From a checkpoint of a small mixture-of-experts model trained on Wikipedia.
Size: 8 layers, vocabulary 2048, 27.3M parameters.
Experts: 32 SwiGLU neurons an expert, 8 picks a token, a sigmoid router.
Training: a variant of Muon for the experts, 8747 steps.
Below are experts of layer 3 (counted from 0) of a mixture-of-experts language model. Rows are named router (the router's row for the expert) and show model dimensions 128-255. Each number is 128 + 32 x the weight over its row's rms, rounded and kept within 0 to 255. Numbers have three digits each.
After each expert's rows: "mostly gets" lists some tokens that are sent to it at least half of the time. This comes from a sample of Wikipedia text that the model never trained on.

# expert 120
router:139110164160178119153135124145068111109089139167117175101134141104118113209127110179107107128096104182115126093121131139102140182132112102165164106150140078107146193137112146172098106117132149122123123089101119114123099043149127136096107162126160138111130079094139114134146104175092116167125170116069107078101151106139131156097177092149072117153135071133139170122068094077151128083148
mostly gets: " and", "),", ",", " which", " where", " when"

# expert 67
router:119121139104158159140099144123174111127104181167151189089141181168107121187144165150161118113116126114109113141143169117143106140180066135174149091088057086113147124144172071169139202146131139097129170088140118088145128102169178225096183217104157146158168100152113118160092150138110128090164137130088121154092060138066111127099119070140140194155142105151131105102147132141126078097126
mostly gets: " his", " in", " Al", " her", " In", "In"

# expert 113
router:126157103097137155134080079098116144132176150175185179087147112128123170145119141178074111139078131095132149130142155150121130196096113113146123148145091076119177174097164157161142093091151063113149070064113072151134093111170177187108103110127175141134119116107159082177095115117114097058158084089121115151175154089141100116115119123110123123080098154130120126099188136108151117054129
mostly gets: " pro", " dis", " Pro", "to", "per", "ro"

# expert 103
router:151135109145140151121141118109110110103070165148130157054125111157069127101124103128180124166085152160168123096078122170133103198113098108106142085115152094179176173119095194147104174078141154162086171090147114170130134111146096128110069156125111220101115126106077116151159132112096107129166094115115112103072094097144183143110194129089075104112176105124104100135153110131188106079129
mostly gets: "x", "ton", "ville", " Paul", "ley", "ford"

# expert 100
router:112164143126143158046145068144085069155157210090200130074098088152131151127127143104148133123140138073139136094125123123117141168145105100140083152134139111115115113109174128110083088146117082143130132124135092118089114109122147147074189097147118166131195114115075074110130167111130111151162115118090067094119114074124096126079152077081094098126118145099096147104130129129169115107078
mostly gets: " E", "E", " Co", " Or", "General", "lect"

# expert 109
router:066111154155153146138102144062140179125123194164156101067110145159095199156133097115091114132132118117150126152094153151143117155140111164144181107140108123167121136179108135162085174109131153117076124131129052148126125094141046128149144147149132143148211113164156099136158117116137138146139127103173058163141067056081129130141157095109125141139070119140098099092168121156123150128101
mostly gets: " Born", " album", "Species", " information", " Location", " Country"

# expert 46
router:184073146117160160107124134102200124132120133124157143085078140136120110165136190186118138129118123081108113119175130167171115147162152102199095056115047120140185190113138122158161144125113139118120128092118102177154157141184150168112131153103146124175171116115105141141143155108072043115109133120086108136094061091120169135064175124142162176183131043125102074048101114073130127135110
mostly gets: "il", "al", " Al", " It", " de", " it"

# expert 115
router:164109163159134117149155072104169111109058185109108136086153086142119128152120125161166147102162079118106147133147078160096128147132081097125134080116068093096121146116125171110140115112177147137089068120118124108155099107144084153117136080128143148121156128083105072130172128083084110122193111070190157166130185080143147084089153044104105170142196136143147128136081133102138094153138
mostly gets: " (", " \"", "°", " (19", "(", "\\"

# expert 7
router:191138151119165192137136141085112116084120128170117150066115165158113148151127100164172111115083116119139165118027107149127192156149097102136124101126129088147111159169125114195132126191129203211100151074171129151129194066148104147111147156113148185120127134114110083141166124123123096161136120086098097128123125125176084136131146114122111127160183130109146114120112132140143080091138
mostly gets: "’", "'", "ford", "X", " Stadium", " Company"

# expert 23
router:136133148137096104145139171121115074159078116137150113054139149143160142110092133109184111127118088158103112209198108103144099156100091056156084132116086115042065153084151163113118139161123133100120132163140006107096150141135136128119118130089129146099151078099093132136168145074129155103138107130127097114090104078156160119159115111123082134142158159096121108152181107158116100107140
mostly gets: "present", " made", " used", " record", " design", " sign"

# expert 125
router:149174144107170171137137090095086118149177163122152160067118133160115100165196174172161104159139125109086125140137138186149089194112110126160086105097120135086139126142101194149107100129125128106099114169153091133128129122170150163092086103099091192124097148086165123131124171150140129122126108174158071097119119087086134144113148092074089165170150057126159088083161177125138106160122
mostly gets: "l", " Al", "ol", "vol", " Ad", " Col"

# expert 98
router:124136177123128143130103113135066129141104144117149141113169158133140175141096182141137169137095082150103148151096080139113114126111098100120136111115086158113129110106155139142096199117190143075131124122144115140133161074132096172071119122117151161129142112043103125134127117107078129080169160158125107141163103138097157151076112063105091226160157161134133101084151142150128097078069
mostly gets: " of", " in", " on", " for", " from", " at"

# expert 127
router:162099125122200166117138156121075077106146198102198150097176114140176167191160120157109103157135145187116144044109166180155101162134084084128140134095112106104149110108145139128083127082169144135124123111143101151083136114133095121058100154179067138083079080123148081092144141122064097121144134131139147136122105065085159137130182135139093085159116105121153094178160199092133076098087
mostly gets: " United", "ley", "land", " she", " South", " John"

# expert 85
router:132138119096196165191099093065142127111130196085134139098076096174130185123104192156130099174113133090137139110083109129165120109070084110110135086178110137096182163144184180102092065144110110087113145136157147061154173094163055165129160113127161128075136105089078102100157094088137118172162113126121142120148125065161174125145186120139077101087153125133115107145123143136152043154118
mostly gets: " C", "P", "C", "M", "D", "H"

# expert 31
router:093193132128182118179083076163105164150110149100166132075142124134093150107129118125161086169074105128121185155175126120084063171080126106116144097149112093137134125068132136160140136116152090104084149091149073140159075121121170149067108080115151100130183153129158092137160191122143101134145107139140109168202068134128156120122147107091128121107131087109126107126100110120220067122140
mostly gets: " pro", " me", " mo", "gra", " Me", " do"

# expert 21
router:073111167148194126162035099108113148158111176165134198058153132240101155103136146137138053127098175101166110130096157141078141121097118065078112135203113099122147164102124126170099139167121143146128120108114142112147104130193122125152112105117138157116122138072127100137114109117121121120145132141129117179198153143084103102081185142094075104093126165154090093116161166126145115102095
mostly gets: "ro", "o", "la", " pro", " O", "lo"

# expert 49
router:126154173110127073097123118119124093125132154086179119073129137176186158197120079128153116104118127125122116142125141133090107153115118011169092147150140117044117082073151110175101070180114088108133140106103019095103139081158100156155167134094121138071134076126084111113128066080107166148125108145127121108148145147135197178130155074087137143124145154140113094130122170139116138118123
mostly gets: " to", "ated", " not", "ted", " up", " into"

# expert 76
router:142123124150136086166126106154168173100110185110105151093149100176167134138128122148155148104126136129063131100109119169121108142142042095145166066121136157155156131034093128158063089159133125103107137070087092163130127121111140162097076122121134142132163104099159094152097139110156110114168120164112101146144104161140134074076196092058100175154132104082078107074104156074145092144110
mostly gets: "ch", " de", " Ch", " De", " Al", " Le"

# expert 123
router:117100169138180101153169178162108153156164119116149152071086102129148130118114149168143127104148091118132129081153145155144127165095109085191152062116093051088130115128155170136107124154133168097128060096128085090104149106128149141083164104109151078086098103087139067164077141127082163089123084124126131111130076121136138147088159069111108118120131115169145097165215120121123118107121
mostly gets: " New", " Wal", " Win", " left", "right", " Black"

# expert 25
router:115115136126160086193115105138148111159104193125123160088183113117111113166222089184125127118127099098142102135097144131085098125112053053111095085064098104129101161105117143179082095136151162101122135095130049132077134135133141200146072117146140146113128116084133102145101112098133081144255115124108062164117087124112144103096170134118148123128125139088098116090142118131126031087116
mostly gets: " re", " Re", " Ho", " Ca", " Lo", " Sa"

# expert 57
router:156111141111131132097180083087098084109119173156166119093115077170172110151159076119146121080072072084101139098160139108147104113160096106152089112153158135081112125169110118119054148146136127097140196139132056083140114139106108168120154088148100119111110146064079110116156152102163063142138134116155106141153112117156150078150165077112122143146191132146129093177111081100055123099139
mostly gets: "ent", "ant", "est", "id", "ult", "cent"

# expert 32
router:094124145132156098157159172104149181113113196130111119090133128217138172184076140138107122133129151146178127128106169129063149159106093175159142152124105123165143128145109096121112157145127151115145152173112024139052111128087116157106138136121153146165193141145156108155173104072137101165189196176165084155156087060095172113134168120109108134165117114157092100102154121151147101103087
mostly gets: " Born", " Location", "•", "|---|---|", "Species", ":"

# expert 38
router:151123091153157109077177115171105081176083143034193138081155126191161157216173138108151084122168149094140147087117138167120108177143109097104094098129106130076123093042116189108082125129138103120120138101153096069105115034141137186092124101104108125122145139163098111159134095093135132143135135110130141150184111092118047165099125124097123166110143153165148117166157129148134054067138
mostly gets: " I", " Po", "mp", " po", "ru", " Te"

# expert 93
router:183116136093189153178104091118090065090153197108119136089102104190073195145089122175158147162117127083115138098087132115169118166129090113118069106119079115119153164120144206123092106150160100115109155134151093085120156097173071133124127097117142151060144092105093102124153138123143149141185143146113125164106145057180151102124131077088073121092183170159119119103103112121139034140124
mostly gets: " F", " C", " G", " I", " H", " M"

# expert 87
router:084126172077104118135183138137089127135101147093108190103110125166140158199144136185165143118144155160137181133147159104123137099119131099139124123139106090179168082069149155118038138130143098102126168085134085137123108122189158133133143096080091131061185117129145115190062140119118098115158126114074094172119109133151125110124118064068139167138148110095136129124118119165135128107092
mostly gets: "th", " d", " Th", " Ar", "rd", " would"

# expert 91
router:157137145101138146180087069112105094076134167113110133088106114136144152163107165184178160188123136156111099125138132112128151142105083058105124117126103134133095152116164150122112155117138105072083105155071104160079107125175134167079073168134133115123137039076091056127178149095129081133162129104093126170163129058136165179100134111118044087113122124101138080100093133088139055105153
mostly gets: " F", " B", "B", " b", " Car", "F"

# expert 0
router:171159081119142168095086132130164120177158122150078208125109148162116179187112178121158063114151065139107183117146137126128119123144112079182135101067144121109138077140134133110130093135178101098096146112125119105139134148105046114128115091133123159100163140139129080133161117053115099101231065093117116082199110156136161109087155048069115095175147138115113131100154157129181080099100
mostly gets: "|", "|---|---|", "•", "′", "=", "See"

# expert 78
router:165119169188163137168154118114190126172164166187123157083131169094102111161156138163077131125140163104088114114104125145128110116061100126166083113067142150131115145054088113178134157165160146175026148091145097098147134087117113146058115126154133136142165073122178090187125196151092156097132104079112072128135071076118111148135124128057110191133129091126082125124146133081134112110131
mostly gets: " no", "vel", " American", " National", "ish", " 2023"

# expert 58
router:177105153165137084143099117134133080102106159124150160099111133145153193150126149101121153130104118166118135125120069184172165097085105075123091110150122146184084118145155158172110161129233114090132137084056083126107118053178087197098091187134132107113128106140088115130088143111132149125166130118155134125175117116105167111056149108092140139097140127145167108094133126101159124127113
mostly gets: " for", " from", "go", " after", " under", " during"

# expert 110
router:110110120119192101170160122146116098152056149155149129089169142186116105133169156181151086156096132084149142108134152157071142154139083139147112098109076066121145129066109102176099104085118090146129110095059062087118113116104088129115123108093155158114175101111191123170109148129101135155169119138130131130130123123114126114097136085072111141166134171092119147111110137120163068158142
mostly gets: " I", " E", " O", " Ma", " Le", " Ra"

# expert 108
router:158128113119149136094166114117117099095136120130148137082145092159128156210116108129165131151090141052142131129125132161063151135161095079138146083093147117117129155140167156132083148190138152131131099179116150091106155146127067148091094126202101173151175126143073103146146103012184108166170075161093103151132115094130130092087166089058099190137167072100119093112139117132149093139111
mostly gets: " K", " Ka", "j", " Ko", " Z", " Ku"

# expert 47
router:164129192142182176113118132102100119080172138089156145077131136157146181122163159162167069134132098140130179137085116117129189187141129181150153124148074084106132192139192141129142130196135146159065109090127129098102153038182102132094154206127107159090122071127122074090152126140124126151125144110063098154167127084168125121098131093128123133145103155135120121135100127098131095107131
mostly gets: ")", "}", " States", "),", " government", "*"

# expert 27
router:136127128138122132063132097154150158104120130181130154091131084122129166151095164115126123105109147154083129127110084068147147132117093107122146095083052153077114148134142164128065100158119079148118075127122083102142067125118119149162081139123133139095162101111112118099120185020137122086126182153126098083153120121084197082099133087132131099140125090091103095120098146147113127116180
mostly gets: "er", "und", "t", "at", " Ber", "r"

# expert 83
router:158141139144139152115150100066134124203126160158110196106101125154119189229103203139155078134150092117110134098153117111120175167090095097171129069090104109093159156119171110151161149110132109150077104123149105175090142166158163131142101104113169114064131114113173137115160115063149118098219078145155099085108124152147156153089189039102125075136093148087137138074141108120161125118108
mostly gets: "\n", "|", "′", " same", "″", ");"

# expert 56
router:073189142114192125194088056121164148191136136105102125093142108147139140142125147144116095105086170109061137084133175150068112101100111082123111146068128089102111120118114090120132130165120187092087116126135079106115116145110133170106117102130086131111140145109126113170086151111160124109153136128108075171136164111120167115061115111071132176101135109071086120156115183130163080143142
mostly gets: " La", " Ma", " pro", " Bo", "mo", " Mo"

# expert 28
router:109173185124139189103162124070121101118133118111120176080122083130119101213125154176130086123100111116142090172103109186066155138131116064138122106095133097125110145150085159137128167129134110167097094086117118126109143064084090150102074137184130116157116135123075095153128111073137123191130083117139119133149106102084133101072204101112114121132168119163097108130112129133156090068093
mostly gets: "ć", "ung", "burg", "č", "j", "ž"

# expert 97
router:095124173135126165094133146189068117155072093084118114087131131136134196178177147131150095106126136141103150069159145128123147113126103111158137098137122118180167080089171185095056097102163140103137185081149100147137163130159169132109121097083072144085180125114136122150098161137070103111158127102088117119142090119138116091132137111049095109203116128134150112145162140189096074048111
mostly gets: "th", " out", " New", "row", " South", " May"

# expert 126
router:134155070116145093146120195102178152194122154162074162113105115154156180196115127115132123107094134145112182129132089092074087159131093123126074121054132146110113066153124138159076167078129078150089126136172078110118136148148151175129125157206114167100181113099106101164101096074131043143155146184167127098134127109157179128127122117113124137121174150123077127124115131154165102080097
mostly gets: "st", " T", "|", "mit", " List", "Species"